config.toml
d_expert = 128
beta1 = 0.95
beta2 = 0.99
Below are experts of layer 6 (counted from 0) of a mixture-of-experts language model. Rows are named up (a neuron's input weights, with its number) and show model dimensions 96-191. Each number is 500 + 40 x the weight over its row's rms, rounded and kept within 0 to 999. Numbers have three digits each.
Before each expert's rows: a language model's description of what the expert responds to; "gets" lists some tokens that make up at least twice as much of what it gets as of all text. This comes from a sample of Wikipedia text that the model never trained on. Tokens count by the router's weight.

# expert 23
Foreign name pieces. Starts and middle pieces of non-English names and places, such as Li, Ni, China, Iran, Pana-th-inaikos, Gu-im-arães.
gets: " Li", "th", "li", "en", "ar", "im"
up0:469538488517524543420500536479533493511450494557533489537466565444450547470466442501438541482526531545580496519533506465434496467545459542581485446588514473535531404510536482550527526541459496478524413523563522520471422500448498469466491504522480508500535463530526488564570596471567452480
up1:539473459474488470493510501519571494516449533490502458460552478509515526515400505545481509504518475483509429469471517553532420454527472533503511477503494504588531505493462602506469538497584505488520504558485501499523588495442541539507445448453538473562504495490545547596516488500496535503
up2:550512467361526533501528532510494474450485501463490498469447532468481449471478488500524460513499479431485550465471407458371486496526562484526445497509444476473496457518484477482509496605468486444577461542521511504486456506516509438595476492497439467470533514519566505527545451533466558553
up3:475432537505517491484504507466520572464516506488439476421553496540523479465472481556470527469522470525494544362499469469377518473493468480525562580505485501458510486491526453464452520526527461515492564450487532552416503494439498436462474479447495561516453545452516460534515464502477454560
up4:519491533462461481488528541512515495464640540488541516526507454533514546528525585462555442611431471489543451472530527525453550475512471489528505602565481462500446423474520516514526463519473399557499461523541440472552522495442468488515522535523487491436535569524479463494479530503508519566
up5:497524534453514505523437504510557466437509528515502482466563547492548522439543472558558487528545577569502512476550523535509536508501435590445614515450542522499479466605459482516443491495475490499589552504522515509554477517496473420537503527432455492471596434524487508464538556497482554552
up6:553446473507500512505533519559498392453493482573560488522495505435542461578486495509573494533443467497508535523523514543504519520519524553470470488496575606515506513421498545471424482439506453481508522454510486526525488450409509497580524470384472537506548490562520547523550562502550435526
up7:535442477386530446564401538465430581534514485476507511484519477487483471595445497533482557434547529525449544411540537552511508480525582510473467464525547461516485439475473533481457509477498478468485503465470452446530545494511466531519484453535494515484493509550531535491497492560461558555
up8:414521486536538570530501512573547535529506445444534527482550450523509416529510490470485482533536466455478560466502495626445517447474521510481514469507432490470513534488520500543500534447450547516545513551488493493554495491484457473499471476542424489599542500508472586527535491494500492469
up9:470473440464491454450444437521524503494478570472577416513591482550496516475450473526409477523507516468487471515466591527499561566519518481548451517473497473535484485506510539562478460507541482540479456517529439505480556548497503541472552498492486526489464486492549565476487382497529483467
up10:482487452495522485520423510490494513475481476489479451511481530537499478543501572494561475444491568451496446499529455450542493496525554540544474629478493544456493442437462486528446468531572474563464596546550538479522465507558406458566462516561493458599507477539505548563482506561463533467
up11:501466535496513541505557499521500496570486457473523483436426495587541459467451511503553558491511522467435500528478501496461461532428507480456568461483448588520494554577483429476484498504486499537476435480452472500476569495488526503474465556493505551534536519459523443507562477532451602502
up12:525529494547549562447477532485499530528492512551506509504512519523424483428431500495548491538579488493522520473463557499528522470490523514506476558499471516425497511537471460570531582421494475552514517507534496550524489515451464564541472482471422413458482484505392524526499479532501498354
up13:464541517531480518539537447527585480437511463509519494563501523533501607542494560499556488404506468537445472437500485479486487500532451468444447520438398511446550495434509481474450471491469507444516533500473501497497493526476503509452461440542462477466443454488495525544488483504492473475
up14:449516494458488546476517577518516542580527487548412491405423484503492530551456460510461530511479542516539512491502440423492528494513537558536443510536526477478498475470527515539438500448492433476450502479548473465473476513515539599497479469537494506575521480399502542400420509507516461498
up15:495489426512489471558471468456543488487502458502520497542452524484542507545470533496543452499482552462513523463517490495485408481607468470469506533434513448505484463448471517509466550466476461500514533442459457484474464514468553484465458497552505486431548447499573504554542496462487578537
up16:515487483534526503461542482473507421545541536422496488580469579492452490394533563428515493467500527520495461475515548514532513540499508464461499477480447549465486396544470485487532574499512536503475493515446510604579561525451489479466552510479434482497478596458541553537495548529522510518
up17:494492507486468534508502497524519570481506467521590569507508524529526484491489457454492522594441506518502472460457422504456508538559417508459571430492534471541531441429484481500524570480512460497472487521438461469503573517474486444470492519519525526492500472500497491575453435478494508499
up18:517508549486510426511549510485507492527517550535483557502447532555463429555472465558469433475510489494489515483486582502445506548460604524479489471566586494527524534536521420488548517454454492516456518515485544460514520518525496566557497497510482461563487492486509499529570506495580472593
up19:631521531504564498431503519455513515449641460465468529545482483570453515511503577464553524452469494564495476449487495486537465495466481489413513537398472576505502493493516485542484504524508483574511514490526518465578438496499475535418435521558508536541449499512482529502489492554438520490
up20:559556425485440562435458489503452565481536517557488470593558528575512490573454495511508554437503516469491456503422383452485539501516536537485491490465480371544452505507505462500461466522494547494527458561517585470533561429509522495527544470445511460489511433519480493528491428545507474472
up21:494496428390579460560523451529472473482463467507516438541511520507446559485478561477529478451582471515426535400562510548482540526604544494514492499502543501495502509442500461550478503495503549490514517541429468500558427481439490523503556457546509499458487483552466488471552451537517553503

# expert 20
Table cell closers. Closing parentheses, pipes and semicolons ending table cells or list items, especially after numbers in sports stat tables, like (4).
gets: ")", " |", ";", "\n", ");", "]"
up0:477470469486569536483524443507488575380436479512494459497569600409563522568487472502473498498514511562496576503477522512522481481542556526503526503473546489490528508491503495516473469538450506529513535536490431457533492474454580562559573496596436462473416485521510493536495485552487404496
up1:448473486482434411576563485467444452433521470539518490486497450577493483511594507481484493542556504496491488507489440491488531458533466538505473473429509460510604463527550504517518504555551467456454418468501452461496520494535462521429457449499548499535474470487473469509464514441441482502
up2:510467448388484407483536485499449488520459523471477471500493500491473556487482515567538484470492533459447472591478514515445514458497530507540511489513460500488464473503507470488503554487437512364445481453489547457536533501466393462514427472466510443500493478496535477561475431484466447506
up3:482506468468449413514490509536499481539465492422524518483589548477515397403496499509520476527505446556519496535539454540466492467506532512504467477475513539551546477510485497504501497512558431569557456517444538556503489561501445461412515560507405455498538521484512492507580501497516477561
up4:471504467502559537527465515439460449511522486363518470534438473554487487534493447493477475545527558573408508462438580488495480490542442592498541479483493443498529498508526505535486531471471496490470447496464493487517474464456451482516478530504509479476460464488469427507524476506396472495
up5:480509531506489467409536529446430515414494444526540509462489546361448437447528508558554509534465541541447546538423552532461515508494454499428474550529460524553443483479497428531482528465456483562482496473500533502481578466464466485499471486554509489486484519499555506506485515510533470503
up6:538547540498524525485444493450501508542467580535520476516449437515456454424464537543544492493517502490514501462503520482474565513530533507544513485503584509475529530504514450493473549523466549525461557535505485534616532526492562483491474519526535467473495502553504530500559474416524432532
up7:532481501549483533517491600441456480508544463528490469478457470485493427495498515513555526481509487486441511457444545526507511574528533524520481438484535483503546515605488639452476491544492539509436465476502562571470499485498502615475455466561498398575464513485470537503545479502490473446
up8:457551542481441500517518539527477555413575532504500474590384494532572560510512559483498498454576501533498467605492462480555517492543458452438515521452446497485529467487426502483454497486519481473501499399523480529480506386500437554550563556540454475552536479499530534527502503470510476566
up9:522454548511480441448409532545476449531510545471508520494492516462467545459542463541452501485452468521511496495587541497474498473558394499477514537481504507490517520388513462437509537570454462509513518453503448495565518494528434507502470556559466533521453451539397493519526573524533534481
up10:502432504494445553513508495491544454537540536489520546616536497466456531476503531481510496480484468497496561523521510429563443450494500490540480510522482420457480495501472453511547467570471581523511553532511521530517516518531470513488467468452491532453480544509466505479459533450583510500
up11:538478468526514397448484452529547477509467491534548529535506511601521446580524550487578580531556519505543478501429547562468480476533449504561511503435581526518509501490516482496461487455547467487500440497475416550521566414534509499472489538491477507559499460444456497553495527515539445429
up12:513551536501508509540518535567486602544474506532478479552486479539474548475558414478478531428497471525465573549568474508524501403503470483493372477484504470565500549390474528537396558515413488453507472478534469522451472488558526506447458554461517482502555510550507473530460478424512506476
up13:531466469500496590541534540491380524514502453473563496536471452499477509522543491498508553514553489523550441523482450514520508628504564498521523614445516493521531482466492497548524575466496576536550464547536546483513471469466449526539501494473478482535534517491467525509482513530559431404
up14:555484435447472510484546477485494536489530532513526581466427555526512552602532487589454454526486569505433522536454480488471497515523501432506499519510437485459482493431549475491398517491454549528454492519457450521486533547422439529460506507535470452475484501523518441528425539548483502515
up15:512479545507505518546458422529538455432558492483441549481520510462506491490568493454486502471441502491501481507515481487499565559470448524505496528448585493518477452518501480573502490541456554447496501497466499439484520549494448496486444512463461492466471406508524523500572525555482503459
up16:461499478499473512554565581541421551560524497547521473569464511490479562421447555430493530437482445513497479604505504480488536510473476523546448497432454483477489538479487546542513516492450485519550485518478441466549503514503565498545520539487511481505517549468542488502531551513514494453
up17:516570592492521497492493472518573516501524499455489466536499558533472466492491437534449493490487567497447466439547448496488475521463512442503495526519526500478514509490517449525469504448482455532504474538449504527489476473527446452484522557527510458540420549515546501442484431488533523435
up18:518512535509496485515448445521462494528469471559519480610551473453490564492541395575498493495554535447494566498512596532528560528508464479488468521471559487417462467581463479484518438502570470561589404486544410475484498459542561571503529565523527578549501538473464477591548536516461493530
up19:499496528449463505539512458483488474520440546505531445529507510466546523522459586544528474454482476473540473472526431545484493498519537543462553531470539495506488532474541474470506523465447460510479465428533491415461521466470502441481489529395574453469549575585545561487558601433523542517
up20:513438492465458441508521484520538468548481474469518475535465533547555544523472511472502567480466457503594485512612490537478492457556537447529408509471479386459537566468523503530471498480471496551495570455494427513437463541593466485473483554519527526520478471551492475511470518558480534506
up21:423446447509511470512542455535505501504466484549462474496455477509495469522470534467548496496487488507552483446538523472536515509539490482560497484544476493549402524447567494536593483448495471529438514593502473486483557521522456509474514527490500438462465498424390443501540493527537508467

# expert 6
Table structure cells. Wiki table pipes and separator rows like |---|---|, plus header and label words such as Total, Win, Laps, Votes.
gets: "|", " |", "---|---|---|---|", "|---|---|", " 0", "•"
up0:552547512492552468536611531493505482517414496437561466462538540528512496514437547524559496481474480581530422504487555531508534525513479564484478516448467490475493539546539465540508477487501472477483530491532487486523494520477504505496505555492534555488473487690424527496471501502521513522
up1:541460526476427568502556503478484465553527512485477485564547512529527489521509427511441497469455545469548511455558435520529508482493476525480512467462503469522485547451461499513457462446488464569539551537498492472577505532532446485430489521378490586529575459497506511610539443507464538469
up2:514470524437462502501481453572521516485472501495457457499506529494519527504543554487495502509506405489450540465455416514504497473443540567517479550473539502509516483511507542493469481495479552554519471496539523481510517467405532476566495501467515478541510521469506505538491538450485533507
up3:475460471505486564483576467523477459488444512496478482534532495472524465491519522480546518456488511521549500450541542469464447512523527576476520510531492475471510555453551520501485459490400471535435523502508481485480487525439408504515496514418479495519501509497617530470498548483544539482
up4:495491459481498549455480486554504483441466519524457555460455550472608507504483443486452519505574477485510536460476573445490539499461550466539528536612428570459506527482515534485499488466522485525506459476449506486446486492465468450490453514517416435488466540513504545452440583504469513471
up5:437451529469466494455558525468505438539536520499529445505455463528488515512571492498532491500526484490521478477441491489534618492500533520477488578449462529507543513586466502555516476446460509588519526497529455544500448470466551485442478523514503534485528501541557513551538472403547468483
up6:528507568497509533507473435513520551509509581494520430500580484563549532515478530551439532511494493401506512540467502506500520490536510492546536496488533499487469459488497548470445569522542598514537518524536453500469456513514494492498453495505503468496481440482444509508458469536508568414
up7:512476499471485514555551514513486475502568469557541478513498435518537485530488529547524424504461524553460436516518550426476478482583502444512549551487484551502496490500480441542525526556477448541537509497505523505475463481469443555523527434513545550457362499620497450582536534548542566461
up8:506544596501519541483526480507541535543418464498527452512477618537518462462532491507536476498500535496526541467431458456448554517485527485449520471541530498492614447492497557514457561495532573519478479557504505541509484463473586441522566454493544476530482524522487477486476618529505560511
up9:492506488475447525552490539503575490516542485557569493486505495503503549560468465420456452438439476538497531539510593504471519509553535534462473518567443482488433543492480509425490433494479545520500508484505447562554411546486424493491489508457493477506492548515471553538504500436437510526
up10:456484441512467471467561524499488501492567504429488493456456449525496428520478478483521539506539445439509522425444622488474472451472515528513474519505554524496493517463493526541496473536387521450491475452499571492514482552456546518469465449504552473438507520475495494479550527584527588460
up11:507527448551482536538459503565493497575480528466508531547535521524557504486498515538511474536484416533491522528592497467492616504515456541490467460479588534478521575524571557477492526528529508506538419419494490513412522549491466507517533523471528511525424530483510533543519589415533535451
up12:465547484438472521477505547517449420460588517496551544526470548524471483420459480515532541481489552478538465501473454427457588478538517505495502535494477522408490517563561488537519509453464452525543479488527485451448541554521551507450493472466524570502441464431485512415503551477474500556
up13:525474521517516500432542495503507470451557443483507505582564479547504479512510481500545522581470491479515520519462487414523460488461513479528501505532492473473510512535431467494529532524506522480558446547452501412609517517509498483485513515502495479422468471578515595541449515497492440408
up14:405448521445488477556518471471474514517481497553528494455426482559500454551496552512411488444483510481474527534488462539494513479486529469496477551499541534481517535470496490476518451436530403498479489472569505492494502496503465468517495562522552557484489416525512462545480532500540478529
up15:503475537524493543505530446449488490436517478451465510541511517514488532497497565566548459531472532544546516465430501449463500444533489504495507459499446449526545516528467536551413488525488567486434528496518476505539542521517493467505527503448443449506539500492502448459468505473534568523
up16:574530479455543541478521510457576487579444515544459578498467490510509581459448534452527480513495510520425575552549466472522531529570486524551503502503414598447479470490482475465506499465465502492485502429539472493542412495471522552534499459517504541463501439525482483538565466480626475544
up17:566513508558456536526487492469501515480426526564462483520453520501536474523447489469523433534519499544497554480528517494519473471512490489506499454474514473433444522478528482566452450472507513513530476529535466500482612486502489486515473463489526464532394533524522550465549497443531467511
up18:527544455505515500497563446499530484506479466488521491473447492444501522507489481515495479547516572529459490441530542453443578525446476547494466480530561454525491496521585537555563478465456586421554531522520576488467490529447451453508451456550491555527480628545448519553538497454522490501
up19:556520458461501565441465523497480484482544555557506449522511539506534561462390482507428457495541536496479540565492574600521523503541459490529527456549467513492492531464422477422469518520547512472505458353556483576468504535502444552541530566433552479438496452467513490541434479505510408527
up20:485452468500576555444525533455539420536443465436503482480539479495505448459451492461462476498479507467533506488472486538452511441484454513551512495478527509482468479452526431484481481489516465574496505488478445417423464492560526523507447458481479522498470511477513447514534486517540475523
up21:463508430523501501477499496467575453486504452486537541495530484457554505478520587454548519496479489476425471506470499466489468447524528511485432446467554516534505479478486476504430464488455427504499488451446431488465472518515512449504534456533494505549466488443527477451492468520497467496

# expert 7
Coordinate symbols and codes. Degree, minute and second marks in geographic coordinates, plus hyphens and capital letters in codes like TPS-77, NSS-12, ET.
gets: "S", "-", "°", ":", "′", " ("
up0:482515582507473540506487543507499529459494466479532514526514454463509573468494554516454488472467510530436471414552416487468525499573558459460498573475513510538463530464494452513491555541548505510512454506487487478521500488488515554528506547517531430506521519504463587527469478534517516449
up1:494439552430467562501414485456502464532492557521516435524435497466481485518513359546458451535453516470436497535462506457500500502526620501557477553502533421450472531493473477492492531456539554539520535511507501494424437518551465469457494505473471471574494532449475523500502475430520403511
up2:518541561526514486514529498498516524492445588479425482435500544479470469444464445539486488567486462518586558468490535465423513512513539523522466484488424541406496502437448548502515567466490498537528549422506450513560530513462482436473497430437474508488510448467519480566465464506495471522
up3:466545480411537517565446458478485531537505466475589526509564557536491478483548461438486523568555505536481576490558467519543538521543471479510426534460537533418483487482570477454596430584493524534473486512504535492495480485447516452563498488421514501512542525486508521554489563490506402518
up4:418493486472497500556518462528448487446472489523478437482523481526452525555503544487519475435517616498469468490523582475487514483496462480478472470520537471567501556596487531522510486519569507478518530489472518572523460481479535488491551528463509491503590574447481486474511502480565439516
up5:558493496455542549505492501493496500492522528529506492588390407514529512490438576485425529484532469493503541471520486513469528473459469504526524477573454499572446497503558509516448544449482463468488502522502535515465535398470451574503463501458536495467496526489480552503517478457498443469
up6:469489498516519472511470495516488518478581504488527487457523516515440482566594497533477482530472503435519482543553511495486519500529455454569551491555458463502488577533490389502508544527492536506608463455479525556521512482475420439464548527541464565548515520516479580477483587481466484500
up7:612451521443437493518463536531452541615445530501432536544589567547495581432479476505491493502494507448518476519532514512454504493449450470511490479495507536480525539545475434464473443511466483473500505501540487533533540403486435493425510506483505406581503500445441460546433494474484473491
up8:557506512553474517468499547439538588535503470437540549470520499511542517516482531506574471553488528505534500513490486543516490470552510502437523446495547468522525490471481566522449455583487512447549490526480496548541462544549482457452544467485486520469502500427548533435545474475424507545
up9:490589504466493604435469486499409526506538554463488481523467516441463521465447531557441459448509535527478565531473537573549531435488466564441483510517529473525499541510534516491523525555415549472521477534516499519561496483529472508575505522503528535551546523499487454517530557503503446513
up10:493528480489538557457487458469495532535611528530543519580484481593504515470496519543492502428546598554539416478472509519550558436574410514543492479470560529434562411472476460537498495575539458496522508484520470509489537565472476492535566566482507567556462513556505464443503607457464517531
up11:558484499494467453499544434607546486450571514530520499566490493486530486485437460494500500484475465562501502524495449544576511539505449565485412489466574543497493457543477521584552521509490489508549539496474443481529491510496507520564566548549494503490462571510469470499484538482501495476
up12:462486473533542443497533547494561459484580485439458453463472506519541580498550528560517504439491520561534504398509471477450538486493428430519535535482479544433467521470527554593539508489490487535419528528426523516439492533543537510407441597510490524456498501487521482467527464480458530489
up13:500471450514524469512567520495475516567491449487512481446467501553442524532503458460503536483547457480531458470493526496495534484525490464452474550548502518443427449466552552430370588492538525503419526519479378520515499450507444546440513531533542506473500494507570513466465534543462512446
up14:500547477503478452511486513454496504483559529468595373427437499485507520480562528513482467495497410532516414468471566472493459485447526497430437538498539507467464527505464462549469471522504473547471475480523449443476550546437499538494489491492473493496530560489465446565549554524554485446
up15:546450457509511520566597516449495529499529558543556510511480548514425464453520497506456519438560499444455483464474490474529546476458514509478495461519561549541515545559505411489546492501465499493483524489501599504501553535458478459454518532464532462501515468439430524423502500484545485485
up16:511473502476544545456541519494481517517460497505526502499551500518410521411476482477486470495500546493551476520571556550508496558513551492531429423543484554480570541550546487491410520480483558507549523447517499466509527526469551446502519460494488483520496479444532541576484454511524446491
up17:457552472448491567515439437529416483526530498470468543492496553497555492510456562460557486542514503508487541450513486526492463523424490554544474574490463422480580521476484530502512445522403446491542467471504494413448483504513423481533565475421429571489507469566543501399474504465472484465
up18:616509535579482552535522527573448513480494513485463439499502507467511507494453487508467514384455537575484452512522540511531471537520544517530472509433523552471547526498462529584490486470532523563509564434465498536447453547438541554516493456508428524558472508445447578486394490505508506601
up19:508512498463424524504488527482517553528523546526504499495518475611428467487569488508503516553523517489526407388532468515540551433453507438440497540519483562482580480510502504497482461517517522563486521527444485425499511561491465529466497520533511502575536453549531427601496506524553453517
up20:571488429529511477445458492438464564466532505499477455512494468476459479524514443481524438488483500522470450537533514591489467556490546546505583484510463480474533500477499484558560514491518524477514596481553528484465526496547596504452501523512529446529545546510534483463503456478611486525
up21:505459456530480520519531438503508522505514529367534462565461507539493463552513513433514563515472548485519515415451521419559515538477465522487526499463507541512444500556478515488496520551536460529515482524499489488475504466502481499494503399487463510526544541490560467498561527491406528540

# expert 14
Personal name pieces. Common English first names like John, William, Michael, and mid-word pieces of surnames or foreign names, such as Ghul-am, Ar-ch-er.
gets: "am", "ch", "ex", "y", " John", "ck"
up0:443546440466500487545588538526510550520579583552517481505446489460490491455454530486458539484493487533502509515513550478504391492435490482561487543509434547501528490499435554458480504521510466519524480450533450536478435490607485528559488534512389470556519471507617466431480545535521536500
up1:515457491506494507535559466429524509457584491494532440542445522538441540550557452534468523567568492428437464534518524457487443483525513451524446566573477527484546450514476522510527537505503531545474459488473477559512571433409479474543516490541501471525452494482468489539515567529529581516
up2:491514521549492514577520480540538552559503412558444537453415512515492473481486477467529450467496450504531481520506563499437505495423486453476489490485528510475506511484563537495520442520500460453472502469386487552510519462524537539475532451447500565451514469487530472499458511536490494561
up3:392467437442479549536539476460460468460538453451485466451548441506562511417496465456567475522475553504508459473502451501567536470485502547472477490519545511546443532579479498503505503575500484631518497468527491461442476519508511471487553509460494505481452519551477475494546534549502505522
up4:530509483534483573545510550532614537457573432477581536420520490449483469473499482482527474514529437527448529488477425576493468475494477553470426418440468525402431490497573455464461513503485508563504558438454490477405582446464566480494497518425527484492483574501478488500467557463463476569
up5:493513454516565475491453577517470439484472507441484500505512475470520517594472561499504417526459498491514485463467553516558495552553532487435514503522470524524553491480431487470546480510522534479517484580479599429486551593498497535562508524516496458531442509462409521453456496523485519517
up6:474462430542463491465505494493525507492479508339545516576390529507461619391441463535460496522474528491471497508511539550527465510499503495549493501533453521496478510533555489471523414428538528527512458557554433468473487487506503479514475449514525550463496492465507526554552578510435461517
up7:489507445441473497504493490566490577504513570467449551496468548535488597511550529528536511539511498441445483633532507577447491467525560505599529478494568510498412412536552502547565510479468497491507509496496538508398508478492514495475449569528484546494538409516474488549484573531514517538
up8:454422476547548491473488499593522413574474454515513529529506473497497486461546536598564501564534474469494496497468573458553456500473489396521555443487542454551588471518511466488476498508513520544507473534522496530503560488575514496509473447462503540498456485456445462502525550512489528474
up9:493483436507453533479530572459500517477492524511528536494474504550488551500515512491485539516598509491437482494577461450510499515580542461449517582471458513479482489507498461496559500554483542465532561559497508474432512489479574495531516491491455497501492522566441501470497466513502496443
up10:536513444514504494512521494524493517468487504462482547418479511493501522502477453488554475484478518505429449554517483496472502527529495588420460532568434468511574487486573518465522508449580435473504527408518513533415519472492501515545466438498479526543538479520546425445429459416426454496
up11:538507443488537511454510406553486550526477502555542532431398452494555525470443475516509466557436485549517541532583543545494527434473523499496503487528456543456550461538456529543518472547536459488524495541535517462521495515555450497448447538524468525510508530531556462478525510458579447505
up12:463507475522513463517442567504539505426470541539471500505531525515418544491527543471428472478505523509566494431461559534513514514528429480410436536448471509447492480519491505436478559480463526480481477545448470449471467420501426469536467540535441535531543543511458548477520592569438477542
up13:515490454455554514491439506460502494464471496443547497542444546540440441579482516495548439453560485505486432457483446549598451525488564481525503522477456543521525480586572488465453558537508479455550462516480470550448525533469501465520472538508468401455469559461444553479482485485495557487
up14:500500497490457454572468511479536527502456460511532482555488508544482493448453458441550470539466467456450519508501544425445488443456519547495510528582436507530584502495575479549497401488524495505487461586544545523483466430456510492441482583495517466482597555503513460463566559541440486461
up15:446539538456502489435481478541455523558470530530525515500511509511450432481493497510485516611443488512512544490444492474434492455462442466526516461553470506496516467531528467523509424522495556401431549553501489575507461407407531510541457495562486430508496509510415499504522589484503483521
up16:490449497584499475451558498591454530525499524548530445482477493493506538462463488488576537488547556565504478516541461466503499500564501458475508431487448539485544473484512478478427517492534487548527464531434398536458532450491519503523541504475503495513462507498500445501531562493454579482
up17:472446374509425569504413530515500526501506453516506539551536559540549476470550549498524557489542455505493506527528527497534507539461515466486485535528464528519603530548464529464510462480489531497456486519458452472537477500481519502508541528546554531516466547494468470549486531501500452484
up18:512489442454482507491547457437508519487520518454524499464483507503516506530503512505510482414522553486480525491460498503469470553504548494548424578475494489496531561451418413517552468574456455515497523462555547480563494495528553508555470475424473520560519484594496450550521447504490574536
up19:487508487535471509519441501520518494466540574454493481556498577495520455501556516524425482507472566464415503519461461520588476467487448527476464522470505478493461501477492473512474532510557501535536533508516519524449428480512473549504510523441513454488529363471579477530513492551496518523
up20:452549519484507500476452455493454510494532509467444540462515494484436448506490477430492453479553512502511479489508460464461533431479481538429368500586385530501518501517496572515444462469539590544499545480570584548470494442494485474479492473465488490545538554442488535447525524468432473488
up21:519489468573478484496497509468504592444503492449526531481538504584468541553491492479456509462510516453506464516501491530502491501560519527492469582444539569445413528525504516513484538502534486501409497460473533476498530462487517514516419410455399454440496437472508478464463551512513459450

# expert 30
"re"/"on" inner pieces. Inner pieces re, on, th, ll inside words like withdrew, increased, honors, Monmouth, metres, and after d, b, c.
gets: "re", "on", "th", "n", " d", "all"
up0:491499520476444498531510522533465563537477419471506503559467519457423459450426481499451478488485546469513527497523487534509497487505514563503476514518457473559505501532557484500512535530578544499432525461488507470462497499552447435500516625435416495521585475490506459505422516513536513412
up1:448476470500479519553477534514513525500526551464504532530479585486462466518500460452542561524544509547570470511443548429530539511425468461562493488520566515496497447553521547484456465547553432528526507474503437528530502410513429492474525502496531509501402483532527519481454509442549523476
up2:568514462530408467448485553522421469471507432577490397564491511562537459467546547509431534409472500484475513477512570505503472460546413529433464499458529465492459453516532473541496481494446554475530486533445509492508471459487507505515505539575470592529531493526488486493481529606500441512
up3:487539505574497452489542531478521540489495440515496460474481511435543534513532491481575546514484543461481505496437545475548578480518538483498494513412558504435515460454501518508384424568495475483494537548508533492532502504478507462502536550455545513455521581513494588517504517472495530480
up4:499469496546456447466497450525455549454525550518537438495515430523508513472486552547551488398530554491502502536503501545546516517523499436544525488497434483560449478523530518491503495510497490589587516477471529491524502568532571512545518457465487443415470497520506555509467522564486503496
up5:491584370579493497498486481528405494491464556451449424439517460538485531473515539423458536421504481606524553489435511478392466518513490443504520458470514560553480485469526461494498448529542484497504484523474559480436501508487498523511504491559419430505503454464469540469513500512494538527
up6:528501466573524469534460560567515521543492528514498510525479552571511447515529471476488555518464525438556517493526525563493546532496472464422510561462552536448507477527520510498479533494559537526470513499489531487444446481519506438572461552507459446525469491415522396587466479578498482526
up7:524506526472569470576569510449419549387526506498477461410496462524437529539478503476557506526450452505473513541487521409467503555489522494425485494473484580522483481450501478552504542545517466447471516477499569582503534473494482489516437484483497565538479492524503421454507526466515506567
up8:544467497509498516465538500565543626505493503481501473432510508537488439429469517455489530481541531443527491541576520551452502517561511454510510488457520527461546438557570510475476538537557510601449558486464484495497520511445394494543500461490433558557429615469463514473537480528442499530
up9:510519506498501470419483483556517481514442554554612510474505509512513463517449595482529523470464462475516461514584484466505507536539566511548484503503517524419541556410515461475513530518506537450460501483458505545521475531485563467491525548499540493452465510525497548457475492557513510516
up10:486530381466503460543504532469451490437497579496509589506510484524515447548483490475488476526468498531526476495495484511396486490532530565565480551495514524470591431505527452516490499495536514478467506480520548518503530504557536471559463495485468554459497463462487520437513565505534447468
up11:503525527508474512514535534565467595454541467531502505599442538434570464477528460452500559554488553476490460531504482494504543523524451569525568536564466510413515538554478499494438519482471491482517548484475528474480454478443462532517497539486506455520513512473504522525497543574460534532
up12:435440475414495493510553528506504513544522485520432559518492504485457502442539519495508517517461482505489455483494563406492471494432498477528502499520535479375451548516538507532466450519511472521466477453501468504570480633526531494486490490534529468526454433450523475441553548467510518390
up13:481495496490480449563527454534475488509475525545524467445518441422565486532503529466567488551440546512479508531587519518555511496490496510457540525514538524549599455567458488506498456495493545528460525489577505520520511459475511455575465452475488484518533592475524456493532402368511443492
up14:469517561426516461534509493456562495452435554444478530443508499476523463577485516499561494481447511514444513549503518516516470532484528487583548461477489540528477573518461525472527516548503519580541546378476482551483456526460516502510532510459524519526497543463500480500550472520449533529
up15:514429510434498465551505608476510506466449515501469418499509456437555528524470478535456530542535523552604587481526413447431525438515504517481468486558489536484470486514493491551535431485527477522514480497555429540471507502456538530495520481524520520510448511507525486567582576468535448528
up16:526465471483562444526449554470451509524556521404461417495528504472532524454507516511547499566426547538513457511476516550492542588542506474512522544508509490498424443449541508423483492459520505449464490449513478504459474487520450505488559553516498480537529498502500529505504449464494469478
up17:515487489547497437523489475497518561503481508468430492479563541446479550483549455516499514538486468553572491523497515472528479506421496555506434477484517490506577480528431529522473376514554547523564452545584504469537444489482434540531576564461465476570596466525485461509527518507511499504
up18:469484448502502540486503521508546519511545445510481507506522455462500433482488525571501476437586568481479506501425475527554546415475475526469449467501444542451540570549513486527558529532427520608446477524440520505499529526499549527505500546510551563461457501442477572520533504465534529545
up19:562492467516434525590552382519512507545416504477545468435499495514509562425504523534495520489497505473479428520508501492466479457525435477472484450534516480479477526533425472477562451508554472478448511463455552486489552532474482491524487494499522501493485504524459512493463500548497506500
up20:467536498493521490539542492434554496491456532524498552542512544491457474500504531551532460528431539518546571467507494492498468479461503502489531615498531446479447551523554510544467472536454601466495483529634515513503464491507477599514578463526490468463439478445498501491480505435521521529
up21:537497519510464398488500499541440458505541526519531542512474497421510531494522495492540507472509513527500424463492483481471505573499564475510567478518507563400522514543560441544535522431481500577547428564460568487546531442459481542552525538498568541529420438486522445480489547471431518438